From a checkpoint of a small mixture-of-experts model trained on Wikipedia.
Experts: 48 tanh GELU neurons an expert, 8 picks a token, a softmax router.
Below are experts of layer 7 (counted from 0) of a mixture-of-experts language model. Rows are named router (the router's row for the expert) and show model dimensions 0-223. Each number is 128 + 24 x the weight over its row's rms, rounded and kept within 0 to 255. Numbers have three digits each.
Before each expert's rows: a language model's description of what the expert responds to. This comes from a sample of Wikipedia text that the model never trained on.

# expert 37
What it handles: Occupation or role words in biographical sentences and name lists, such as coach, member, politician, director, often after was or and.
router:139141132104167141132160153142135179187135134146166117122176128101091139101129124116121128127148199113145189091126130132120117102129132153128140116166115105124163143138132129123105042124129133099145120175119136164105112088144126178087107142112136131126125111122134139057158191084146115105115149118163085094144091114139129130116159115118100105160112120110118083149156143135154127142139138117118126094132154146134146116120123125092130102135155117142151113172135112120130111100138151147171094132153128136149069109123163164107127127106121109145121156159096152104128137089101145151112119139129165157104128125141106114112114111113142144140100132116163144110144118145153157130184

# expert 33
What it handles: Pipes, digits and headers in election result tables, e.g. hold or gain rows before Swing, Votes, Turnout, ±%; also other number-heavy lists.
router:126142162167127119098163153113091107141124132110123162137104148080117183123129146143147122140109125147127114148127155178130156122112132147168129086125120129190146095117084106161109175108138142139145150110110132103120122159146160124104148103093054123109123101093181106101128116113083145082114132199120107118126129113123106064127153132118130149143167121170101125106090178172100121097136148145109106138150157126130128173130144168138101125143142160086146099148113139142088105129149126125141105125153113116090139122112115134128157128129139164126142130128137114093138132100107134141108145085104094121140139088145109112123162083132125130129157117146114098153113145142142103154165

# expert 8
What it handles: Single letters or short pieces inside rare or foreign names and technical words, mostly r, i, S, J, as in Ark, Erstein, ultrasonography.
router:101081136129154090101112137109162075106138122134124128161142134113182094143145128113109163143129098154137151128143132103121129122113114101097093120160108146158193124114134125162102115209167109139165157142179134116165087150123127088107159107147161119116083141136093118134157129115133126127115116110111137144101170129138143151130163136136095095139111133177115133147147111065127137136146126116144107094162126133144103112170134119133129131168115121104112159103102173095171111142097123140118141101161159122111125114138121094129134113146141111098130123185103110128130147141106111117125099118189084126098117142144136117105098157128127128143116113106085147110154166084129096105139

# expert 15
What it handles: The word of after quantifiers like one, group, many, plus digits, zeros, pipes and minus or plus signs in sports and results tables.
router:107130108154133092159103139116098113107115149081126107187170140096160068121108120161112124142132123141099105144100117136150154144143125140102110145122127129091138129099129106118111103097116147112152126100119097086175097156161127079131124108116119123159170173135096166154130089158096099136126128156107157134127121093120124112132127164151120107151153101112122129145118111132125150112137106115184088127102105114142066125127166096135161140142144141146153113080119115169106114130088097125105070125156139145160158132129083126118135109145149142095112137121120157161139171148107140100174138074150123109135151144098151152149122116126133120162107135147088145091134092117169109131105

# expert 35
What it handles: Time nouns and conjunctions in narrative, such as same day, years, after, when, before, and the final digit of years like 2021.
router:159146130111148115164119140146103147126110125128108150128107130100111114101138101149120157128121149104132121137117176133124126110148117102139106098117116163167124164142142175154123103117145131133101118137112095097119141109087158147155143119085110098190121155103131083105072145092116080130171166113124106077118127107095141141133141110090150083126142124135156128123151148123189137091156107130156166165149107136135135105121151119106086102112157146082134164116079102129135105130129128128126108136062134130157081137139124127155123126173130121168104167132143165172103098105140131107103105131113118111106118122190099120126082127092151123097157110130146147116126152106154152118159

# expert 3
What it handles: Short mid-word syllables like ra, ol, na, la in foreign names and words, plus blank cells and pipes in tables, e.g. w-ra-pping, g-ol-fer.
router:128091119143188064103136140135153126135125143132118110097129119125159123136131155132107172138129077127167102116153117078131096102121117079114125113166110138148139101089129118133098131150111146113141092127106126112146152103144117110130139151131120106097082114156100119111139133099095152143147169119099089117144081182130151173160105118169170097104131137126155139111147154138133129159143155099173098119123150095158154095124131152137133127126125079093155095099111157128112093135146094141119118120144120129126122123108120135137133105144130098156146138094157132142136148150131131172109151100128130151157103206083148155170116125098124157164143160083138104110147147090136118168128

# expert 41
What it handles: Object and subject pronouns and nouns for creative works or people, such as me, him, he, film, book, song.
router:173152134090131140151137100167159112152097129118174089055130115113090101107113111099123106113170152126110155088157133140107153133146101088043102140121135089077103123111121143144110129118151121138147175093150120110118134106085153108115113128111150108118107145150111088132122137135140145164156165132128070126138114092170121136149153126166105114122118149134125115137121130153148129118133164141136116107138118132120125161096132155145157120140115125132084088146165099108165141128125139133098121133108132119135123143128100141156093117162181136135122133132057130122124161152138115103155084154138088153088105121101171104103145128120100134151100163133111124096128146093123143125153

# expert 49
What it handles: First pieces of words and names, often French or Romance, such as des, le, re, Ma, Dr, as in des-perately, Insp-ired.
router:157086129102151162130141174107134104107143097144150109077088181134159168162155136110138100150097134152133071151133162113103129181122124153130112120059127104073110093145136106111123118168103120072143129134110114127160120148119123156136131110121141126154106151182120128143143114151133138122106164134133090122151179115121127154180132119146096111157110162163176149145166126103149114155122135113106124102161109142138133154118140086089133142104140108128133072158131120132124110113148114108119105121148118140169163103111112115130146097138130136122135117128086110071089151140111118114146176133128118120103134127113143076151129113084102129137147145112112117078144122135116160120136

# expert 45
What it handles: Technical nouns and markup in species, chemistry, astronomy and maths entries, like km, species, gastropod, Formula, JPL, UTC, ^{ and =.
router:126047109065130152114107118116138136193117071103123112108112121167161093145137127129102112137129107078117087115091098118124115151131117179123102162100159088168121194151147102135116138105161124137143133154098149122109123123170168137137104106139110081131100159153128122117146164121141149153103124154120109140087103133106089156142097109163105139146133143102128121119181127142104113147137120120151105138122097115135166146133167128112144172181110149126145106103091097138163168154156141107144121140128126125119116144142105123094147117125106097156128105140156118123148165147136132125143103134145126114143152162151184155134150123107113129146103138134094142169109161120110145113141

# expert 62
What it handles: Words inside award category names, such as "a" in Actress in a Comedy Series, and Best, Outstanding, Pro, Super.
router:112104141140171126109147168145098101159159134178111121136089142146193143145125148136136130101106135139101125102078167174118115077147140147105118123135095133067138135138076114119117125182145130137093183128107144136127126103104146133124116140153139148107126093176082141120176103132126121140170173116130143152074151096082119121124142122150127156165118131127094151086132112108135112118126108106119129114115101135132097105135122089140107119097143144156126144109113103136074086119174136127135090166149122150144138143137161126128126091126082109113167139157172139138106109128100158112138113154094147102148121108104108095143138110100157140109163135089163112114133140121145115135147

# expert 48
What it handles: "the" and other determiners like this, each, every, usually after a preposition, as in "of the population", "at the".
router:090157127168135120120148071080123123118134103147139124123100120134143107113075148136141136147164144134132097112137155126138152123125092132140128163157141139121119133085096096137147133135141184104161128129120121107167165155191125102146112145181113140166167109141114159146094131122141090168105111109140135114109082113114081125143125073205171126133155142096116120122156098070124120093128059117119141155122141142082120139114117146129140164159150124149108172124092155104121146122128151120134119148172165147109144143139128158127109147133099124132103115108122132121080124086132113117148120086116150152120127133144114137180116142114122137097153116130145119146141109157139170150136

# expert 20
What it handles: Final pieces of Slavic, Turkish or other foreign surnames and place names in tables and lists, such as -k, -ski, -yev, -ller, plus digits.
router:145146124123107139156093150106104101084164084139061135153119120125129164126163147140119152101121112128117114117150158120116150110145125136111128114154128194122147117110137154105101092147160116137123152103126118108140182137127097106112123111141111146155077103151081114130128157089147084139130076108163126143143110142114091133128117159139125156085108152157176135130106128103149174162155153115092176110138151105127118139113112142078161146121153170107134095142099126137153103112088138133137156106148137114120149129136142134156132095121142141171144122107161086175155140119139164115126125159126138130115118097153114095179102129132105122154141139125143121109089164117123158070083

# expert 16
What it handles: Nationality or demonym words and suffixes, often opening a biography before a job title, such as American, Swedish, Nepalese, Polish.
router:143125154131103167146137142118101117085140076152172125123136127166108153107139128102151090136097120115127154099129156141123095121163154110095112129115082097094114084157159142132159164106105132149153135108159088163098144157182144122112119140076144107104134132144090110131095125117136165120116117102136115133135084104098136160145130166150106118098092127108145124160134098059144116140114169119128095115104165140127139113112142137105160138175116080111100148161132115150120128130123153111159138156109151080116110122104118145123150161112143098141151126138079136144146159145132132131138111154146156159186122089141146128089117160124134128108135121111135050121116147119156122159148

# expert 22
What it handles: Sport and competition nouns in medal records, results and titles, such as tennis, Championships, Games, football, tournament, Team.
router:070115159123132134127114111112112090155140132130134154129131086122135142091093147132094108165145104116158089103137138179176108138135154132121133132131141094119138096120127120089157117151154123139106109127127159132124104101140152124108171130121102151157157100091122087149145147134130114118107151172142108135103137168138127134128131146108114114100170149107148125107132096145095100187135137116158139135117142108131111078137161170159139141148114130117136119142097147103107117122082175166109107130148112107089121122142160120103137125138083129109168156160145135130191105122133137133110072183129139149135171091133133141089179124083129089121084148149103089165147177108122129142107

# expert 59
What it handles: Digits opening cells in sports league and result tables between pipes, such as goals, points and ranks like | 1 |, | 13.
router:127123183168152139194157090097120156106122101115120099106114125123170113135147100168109084089132107122133112123112164102114135139122086098084088114130127171112165109102113123124116141170141092160162120136089094122111096153145121105115141095117107117149108141169175123174142129180092107119110088176146131106137125138115141115109156110131083137137126126167166078124144104117110152161161141161154100149169171158151119126120124154141167140141159096150122087163100118110107115097156095122105150134160113100114134127143104100113135103102129132156144120130100137154156144113088102118127134120120143089112127112108115126138078135152127138162119139117131169128115113142134109119145

# expert 47
What it handles: Digits right after a space, bracket, dash or colon in statistics and coordinates, such as (0), 10:00, 1989–90; also it after quotes.
router:157116166128116123109143109112207094135118143126107151111124078154168139094143126136087138124126154135161123116137106117149113118164124087093115114150139118096143157093134112169175152123112131121153134146137106119165072130142110087136122101130116151132166130143142080111160113148113063119120100169124165092116111154114148136124134135139103147109120126153153129121124106098127131167072144093138078154143151129113101127119144120111174157108117072166133128135120143132111108146177135144129140118131094150087126126125116116106136097068147165100145163112149158118119118137090134102130117080137165145155160132095131148135085103109084151148121169110145111114160119104131111116128

# expert 39
What it handles: Middle or final pieces of names and words like ell, ett, ill, ad, ent, ved, e.g. Ace-ved-o, E-vert, Rozsí-val, Umayy-ad.
router:138121131134138124122145123141140090150120084155146138107115101142101146102159145114176087145124170143101074125151135116168125130137104150124151123143135147085140086170143124119138091140133125107114175127100144153101150096130117104113176130134103116100127165106138087178110126148155109130165099155137132141156096184137122118128139153093091146117090123130169085120118163113180148211129135098091131150162100139129119180149125157136141171126130147146092114112155108128146128128128111138120062146132153094127090140116128127117141096136150113109133152141131133134139100144128154117132127175144126114086152108121128120061125141143142099136164090103129165108119132101119099133095

# expert 7
What it handles: Single digit tokens inside four-digit years and other numbers, mostly the 9 after 1 in 19xx dates; also century, era.
router:142148104100165098117132102152120096144107107089089106109155128133166153067153161150184108133068145130104128117211179127134121123141140144170126101110122083163167102120155113194127135131146159123153133177149120117154133154126091142142129124113104139105145155091145114150159149153113128131074150119104144109111106135114165143129084080128131126107100117128125131081108122164141108095090117144116135138126157139134111117138130133120126112106126090113176157148137099118116132130101145138071101183105120081098135102141120138126131117139131128146123152135165095157135130148154095129132134116104174152117124103136119114143110140156167103124125135125128131113102129158099099138122

# expert 9
What it handles: Second syllable of names after a capital initial, like ar, on, el, il, ie, as, e.g. Ts-ar-ist, Y-on-kers, T-ear-oom.
router:183096132172106107132158156114108103067152121185116129160141113117109114161145107114079135094152159175118134108145093110127090127125071109130143140100154149107125117146113129105114095146142047132108120124132154129116153132139099120118143122129133089146133154160092108137119155128137105141121136152144135085102134147143142120120128121139129146156096133156121142110094178154137117152122146101154164161128125132129136136134089114118149129109104195110128139148104197131107090137138112144149141121106119123157098185101126138132114134112073172119131102125100118117146136133128102140147129153202142113128124154101138120165100124113111150171138110128138152073151121142128137121083

# expert 42
What it handles: Finite verbs and auxiliaries right after a subject in plot or biography prose, such as had, have, has, looks, shows, could.
router:126115150099107121165145091145126168194077163128144101089130161099134103114159156111100116136138166111136150111091081136119136169171133115157133149148118132112115160124128127159103087136110087108102128185097102117134090113119157087168120129091107142144114164101146162180085077122162135144131140095120139120158143140090131093143116133101120126161147137122150148128160148154140099144122119146111118129098114090108119159134109165159135131141123131166108140133174155140130101124134155127114103122090117142141130101109152114108086096127122123142096083126156162154126164090109157086069117114130153128117129131140102155156105085118130133110110121097110138132150099128140130164136

# expert 4
What it handles: Nouns naming the subject of a table or infobox, such as race, ship, Battalion, Driver, plus cells, pipes and digits in sports and election tables.
router:110163140142090130133106140117109136119135136105099128130100100124117146113096132090097133143144114101119165095128121113148131122144138155116090165158120158117112096152119143141088129143146064104151148139142108104122094150115116129109128080144101105124100110103136157111165162102107108136138136126159130124117121134108137165088131138118117112151101128078084141102095084185120129168088119136182126127157112117111134099152162123135137187150111113184142129127081088116120138070098146151090065100137097112111110129159110132113129108153123128117149136113123163127128151157137149095144122132143157176120151177121172164158118108096126135148152142133096171093141156138122111160121

# expert 27
What it handles: Career and transfer words in sports biographies, such as returned, moved, released, signed, contract, team, season, usually after was, he or his.
router:149137131126137118150085158178124132143130155122149121105099126086132103152123141152088105173103151119118104073114124156148138134126151154141119081152114104142144134132153162133144052129161106139093177132130200138118163080151101139122126132123097087138131107113149132172111130135134089136134153120146143141122108129115131166134120118111085110136139119087140131109135156124118111115104140108112162138083097084125140134152138079153141083151136111139135106130126079128122131139124184130114118140138121114177057124109131123097117155163135121184097124186122175102105125089130149149112130143091115154158125134124107113121134090093154121131158142130109104105154153133131139141157

# expert 23
What it handles: Single-letter or short opening pieces of a word split by the tokenizer, often rare nouns, such as h in hipped, hayloft, haul.
router:134118165145136152094111105145174098114147119131083138118111095116149098151123120134122136161128155095141114102132164155131142170123179142163103087158156142105168109105116120114106121142137137117162118124137128092096074135088142147109087122166132129183119117125152140119147151153145107122143103114146136171122144188126118159144118146160130102104160173124101159144103127131142133158143129126116147129129078121090112127128152151151113139117141096157125110124102132120125136082137138084093114104131084130153125123137149098148187109169129104095138143124133127120174135104119133098136094143072078185117163118122147140153115121082129114113123167170136108182131137136096140103096

# expert 1
What it handles: Nouns and adjectives in sports and film biographies, especially after his/her, such as international debut, youth academy, national, professional, French.
router:134100139107120161120124098127112096128164116139145136155124135169116132128127106132133128143116112120167119162131128104158130132146183135144073121124120099098142092182150171133144100131123069116092150104124134165110127096103172105083134122100158150102151150101124096153113138133110118190125130137131149145093083122075130108122130092153143078113124114092148123132151096126139110149121138164143083102090101161129120107096140096156146142126152100158093143122119066112099145113116152130122100144155143141077157143143158132116130121101103156129139106121122157101101136149093161132151096156168163121167136120130121143099094141091076123158139162129160146156136139147096122132126

# expert 61
What it handles: Commas of all kinds, including those after dates, years, names, closing parentheses or quotes, and thousands separators in numbers like 42,000.
router:146114155156079131119178158116133132106124152144133144161095139137081117126097136142085142104148124124123117159150082148119125076127097156140144120156128138158165157078116151163128115110130126119090151131142100056111117155134109134158178093097109111179156121109118132150100138136159102141164130095109148123136110103149163148132114116128171156123117121141133132134132111109132145119139148156174120105136163138148122117096162106141140148143117117064117124172112129133116100103120151142072089102076127136096144123150142129135154138151148174096075164120147145111164125134110105105088135125127120093127131113112084099173133141125146144174097113150119137117160135106150146088131

# expert 34
What it handles: Commas, and, of, & and other connectives linking names and titles, especially "critic of publication" in reviews and song or film titles.
router:138146107129160137118151143142123142142128121133146140102117126146143128117128171105134149130111137120134136104173122167131097099118125106121145139136132150118081123094152148101124093151148140150130118111131112158163128145095121148147140175098097170136109155135088161117113140189168112121161099114132152142120156126110124084131105110126143103142148110095092136147066133112135124142130118092137161095169151128156108165183076095098168076118124140121112159137187151129125128175116140107128133117143143175129135115144174142112120130115128108114121138132115156155095180133109173115131161090139136112149112133073119137153156188113103112078109140099169114083123079112143120142136

# expert 53
What it handles: Nouns and headers about broadcasting, companies, releases and railways, such as media, Television, production, Preceding station, Season.
router:148127115116097118108115167152140124181157094107135134100162141132097157127071112130114126183059161078197130145128150135120126132116095132146104139160165149124126087185121177109140164130144106126112138115105144126151129102111087143125134080163108129095109089115145115136118138113084105126131154137107111196131114153159134116152148108132110147167124125082098132139073107155104111150181131129135149116103122145141130116102114109153169142162101172155119148115129126135120107104131125149139101137127131098131100141130143162153159138128150104105120107112151125079114154092152135149126082127123135137159132107110152135146101156128133090138156111106123127164119156149116155163124

# expert 55
What it handles: Well in "as well as", pipes and football codes like DF, GK, ENG, and words in title phrases like Minister of, Sir.
router:134115112150140071120101177105146146147132149157145153107155153145118170133103167094127140127135121131166185141133142132122121163115125178117132136136137153127140103151131108108161125111129142085104174155120129130167145125113085163099113066148142085120144124103146161081127148155134118066084118091097140126146145110109126133116153128118076144161113140115132119132104112147117127061083124154088142109119120130131144145149104123141141117147131130151146172118111074093155119120166111112129087117103116105126139094134128134153164093125136125107128121131119108109120129070116164150147138157097121117159099103149080149130111127142092151096132153135136164118089146188146112109129

# expert 60
What it handles: Closing brackets and punctuation ending name annotations in tables, such as "(i)", "(TUR)", "(young)", "%)", plus inner name pieces.
router:087134099122141150074111154146104144104112112117109137145129126121119135123133139137105156118152156138130110104135116128109136157138137131154090154103087126154134118130162107114124091097110158145115149103134159123142166116087129120100142173095101139092119115123095126105122111124115141108150090113140187144147142158144119147108153140063129131160129127093139151163137118140171154109119161128162186123117147073154204126129092134132105119176125138165143146157093114101083090150117143112148105092099091163124118125150183131120122121082131139152181112137156124114161175128143156167077140135142163129139114141100121133128116128140135112121097157124142090108146111140169120155115

# expert 21
What it handles: Mid-word endings like rist, ick, ack, in, ay after an initial letter, often B, in names and words, e.g. B-rist-ol, B-ick-ham, sh-ack.
router:125092106145108120128128135174111128136081123116156111128154107103173145109118141125160110085130080186141109137126115095180140122129137111184066127107130109126132142125138145142100088165131088150144144131151127138147114146158130147114155145088144085149157156157107133125083136148139130100167140179119183106139117122119160154128113131137114114135082109139090134133168138132152152104092129105139081109140113157128109135109101102148138132168121145114154123116179069124120107116096113167083115096129144092175124175085142137129144130132171154145169117117120156108159138144147140132103130113150105117117113142138125178111139152136095115154136100140106127086152129121154136143154

# expert 54
What it handles: First word or piece of place, group and title names, such as New, South, Green, Mel, Bel-, White Supremacy.
router:143124111155191085100116128093160116139149133120146135106130123176074157122140080079133185104153125169140103149167125148140106136174091143145131169127131147136094104192106137089103095110120135146076133142136143127113121129145141158081133140163178158114140135180097104110148105173123162105148166084143090128114159121114117151138143138151122095139128158123124134123163160128126114138136151130119133152144154092150131093099144115142146116114124144123124126140137082140107151086122106109107098142119132153117118161141106128122130059142127124121129108154124121141117139092156100140142109159111133137144145121130115126089137078077104103141114107167146129132091132099127106155121

# expert 36
What it handles: Nouns for roles, positions and ordinal ranks in music, film and sports text, such as on bass, role, top, second, runner-up.
router:133155130119146074148172131131134123145145124147193098124196165151134142097146168099121106097124110157102118135094168158122134126145118128129075134132132122079095126183129113112123097174121128166113137138130098151107144123124109143120127121144137128099140089137107140119159120177138112171128141163129098094145153079124143161149127121141140120120121112137097099086129126109122122181160142111126119111117140147119108145092119105179134186118117126181178113145142128115147117100117146136115120123121125110113133105131171095105096110153096096139141129136154189127065132109112145128143116171106097177131141115125120156101133140106115061120133149093114122111128100134151146127120

# expert 44
What it handles: Middle pieces of common words after prefixes like re-, dis-, con-, un-, such as repertoire, disengagement, fertility, adorned.
router:137114145110136138158162156156176087088139149149132092123097106108082189133170141124092102126075139124086131136126129082099122167119087134118137075113117127097102098115116143147156107134117117155133129146128159132102095109110139109135108129085094142126159124155184130141100124147138141137125134107138123075096136167090102128128113086128140159076116127130171147127133083140112148147184140122127154133117139164151140161133148116175134150081135121137123112156104141156128124123125115141136129123140100121134098107148077130119161098150121132142142152152133121094114162145148122150109129152123085137145180123135107119061126151125100147194081137141128112125163108133129120129143

# expert 38
What it handles: Field words in election tables and biography infoboxes, such as Votes, Candidate, Incumbent, Preceded, Succeeded, name, title, before.
router:137181135114119123117141126140144086139140137140153161100112149101142122104091163175155119135164093157100182095072159157130149121128153165130110076153133099150134141109132117108139148124140117160146126138112146121131137127131157167107125084142092108101111117080184131128153108130110085137100102146145062116170120085105155117113153134095135168136102123115154118089081140163145124112150126091126118122152121138131137139142127143109128104134153089067162113154131142151143132104174133141137093115149109099122119137148122140138134116119142091133142177168114105109112113130129166136115146105095078135129100096139142138108119109099139103104142141097108129124098096117174164173146

# expert 51
What it handles: Capitalized country, nation and institution words plus the (s) in infobox labels like Founder(s), e.g. Spain, Poland, United Nations, U.S.
router:097143149148168144108122100168108138122142198090096183141131094159142167127119117104123109105116132124102132117101190149151166132115102191108070129131089091105116115138154131170101111140142130143159188152169092145144114144124151157127102129117148100129098122166129119160120137136109111107077138094105114129128125095093085156112169130165098117118120140127154141131163118164127110103156124126111132166106147131122116098120146103115150135123094112108132167137108143114124118127144136145128145168132103140107099151113137102168168088112121102107095159191132063138135117131134155132114159163087112121149139090125120127134116129138124135132150158137138107113131120154124121139162

# expert 18
What it handles: Single digit tokens inside numbers in tables, scores, results and dates, e.g. 75.56 m, 6–1, 2015.
router:140148139181108140124110078135124119084083144096071137094128160156177128101143117129135126138118114146106158142148124133150103129098134112140157126117123156115130110124111149173126121110116156135142131119088099138096089126123132136115142102126078162140153145141142154116152121145109165131123126136125119119157090146118103111110138087117125161103111085161145113124088177090081115142147149149138081184160175131113093182095102118139143147147101098148133137119145091137118093138098169146124082155121110145114148128105104104139142171114141137110141146175123133123137122148115151121186140111111145127137151157127120141155103097085130137161129142173106140144116156179135119191129

# expert 56
What it handles: Byte fragments of Thai, Chinese and other non-Latin scripts, plus accented letters like ç and Ç inside foreign text.
router:161068113094128156134111139106116123110116152136119126163136111158165129141119162132131125105127116139138144133129132148131106142104102141143141155108080085148092100120134134188132152103100135108100126147090116124148105141130141125138179094118134159129082111105142164124154144151147118118116144140064145127127081105118130151116115130158092123114141091161125127093118135096082169127119124137122115093119169093135119149147164123136121139149096123105164107131154110150125145115137111137147152182137145142087130147139101115162140112103103148164160118166124125154187175120129156139136092095151135154118120137096153127110096105185079160143115126138076139151156114127144058173121

# expert 6
What it handles: Inner pieces of foreign, mostly Slavic, Thai or Hungarian words right after an initial capital, like Dj-urgården, Gy-or, Kh-ao, plus math variables.
router:133105132131156077138143141094128100136122162126119115144132099125159140157128135116133173114145102144137143144137103139138161137128132049107113204108136155159154099147141110164081116136135101118171076132128146125146079156152119134120147118124104082078086095109138120132150152141115134132105153162059139108095116134148158152128088148138123127088138152143102169139136115162127107139102173146182133098149130123123114105117140123152166120136126098125103106127118111141126115094152127135096120080105131117155149123122142120111136101127138122100170121119116094119158099112175112141157115121166155158129133135130190111163095120168170136152156141144097131135100152122148114148099

# expert 46
What it handles: First pieces of proper names, mostly surnames and place names in sports results and lists, such as Bad, Far, Har, Kar, Mal.
router:089155125139121138128129113110103141113124117129163140135109158140125147116084123052100136149141121135125117118138177134087136123140135124102135181105129146123131086119076132099120098164094168131154130162169095112171149161093124134113159107119099144141086127165103125117169100144123153134088139127116119148119186159153136166108119150147126087120169146140110169139111116114145125099101127159110145136174121113121111092098117102131118134127124150160143105106161143086116114105146144114126099103126136134172146110136151070095136141145155092124140111149105152109123131116167174113177108160143188155157127131116142135105091137135100086091171123119100119131124126125150123145087

# expert 57
What it handles: First tokens after quotes, periods or line breaks like It, He, Wh-, What, New, South, and digits in years and numbers.
router:163103142136155147094145143156159147134109090117089099092120124149170139128129082125139171117135120134123148164161121092105143162166072109087176139119138163114107151155137125113122138185129142101114114104163090153133138187162111100163117131138123144135109150168139090119115121117119155116135155128100117135113118119091101153101131102117144106125136133150097158094140142129078152162139130188071095145100160139123113156105158096112143140114135085109163127119134112102126103097135110145128089115151137137122117151104142101122142104101137151144152117132138175170120138112157150096157138175130167145163128150150095107122151127111090122104082130106093135079116123137115135132138

# expert 25
What it handles: Mid-word pieces inside foreign or unusual proper names and words, such as el, enn, ia, ij, as in S-chell, T-ens-as, Z-ol-oev.
router:114103145131125100063105129098101109111156135167099147109123138132123126144157121170114130102162161143114132133148132073116122159088103120125134152163116111132146101165122136140104128190111077114120114149116166140125125132133138095124145138092125102093116128150114166187148143193086125136139113159112133071127114143135139093127123166127085113135139103133100115135108150086141104135136158126174141170143180123130174148166118146136188124155125132148129121116111114142120123115120105155149119094119094072126156114129131128126111138145129143096121111105141095115109182142137151180113139105135156099104119169121130116137122129108123149196159125148087129124150135148152132145089

# expert 17
What it handles: Nouns in fixed phrases like in terms of, in the words of, word processor, plus year digits and spaces after in or until.
router:135128128145116134136124152126119140133122119081120088145109136136141107150134113154169099153103132081135109183109123168071107126119144131084142118144123085123125147119110136136102172108113112110110157153124099178116152111108128120130123111137141115123120157132128151153138176149101109094125092155103122058123095078105138209149145088161167063153123116115140096153131153169114144121105173140123066113157130103135141126100150105127143148149114144125147153145171093139148153137118135110115128132126136145145086149151170153114125133147127121136088178120081135101133135161115121135099116124119132154107095094137110131123103119106139134128104129129108170100147077088154134152134

# expert 40
What it handles: Word pieces inside or ending common words, like er, or, od, st, as in intolerable, color, coupler, crocodilians.
router:129098119143110123176188112138139155138148136110114109140131098139153090152121117157152133098159153160109128137142128095152092131136096179133087135118138111100137069147084152109094092122095163165153098127134128138136129128136116123118126129121107137126154100157160083124167151095165144096117191129102144128139122136171132130129130131140116126166152143154104129113120098121082150120104097156177179145127121120121176178067087128169149120129111134129127090152149115106140129104136142112135150150170172149115099096108129121122157128133133146137118120126131143148113125133112125103057134132137130145082137167109113139117146109156093131142130162130114203111104151137104138119109

# expert 11
What it handles: Conjunctions, commas and then linking people's roles or relations in biographies, such as politician and diplomat, former president, then-CEO.
router:101139183114163119109160141144116126105157125111120131108161138135062179124099162097109161151119140133149145124170152130154127114132155119128144087158093115115180151140135106130115119113161112107145122162129139129147130117131145114108119155102122087139123109105158135138137148119142135112141145152176083109104071105158143150121132071141094128152107116120134113154124145102157098107151159113122135108162126134120187091102108167082154068132152085123117153152117120119161082093146105130134104142181125112142143113129134129110179108073117124129105143179122126128152125134099078107144135131124109131153141102124107095179128152127150145142096160124137088111132154113104145141147

# expert 12
What it handles: Base and participle verbs after "to", "not", "be" or "was", such as be, being, been, found, built, written, become.
router:178088115060152135121103147120144117145138161131104091105110131130100108143176102138145115163123131104138141117102163146108118134117132108094115107108115138111111140129124136083146112114163139123136115125100135123115130151146131067098167126136145162114135138139163129142142146142150181144122159100119114119100093127140157110113154159153099121168173145128122133115125146112130085122097112172129126145123149112140126215088120147173119083117181146131135121114161106168138195152131161109132124131149131145119119127153155103150113144098153160119129138086128137098094168126113106125117146121110174125086151083154121102101136158170117148132073146124094127126146158129095132119139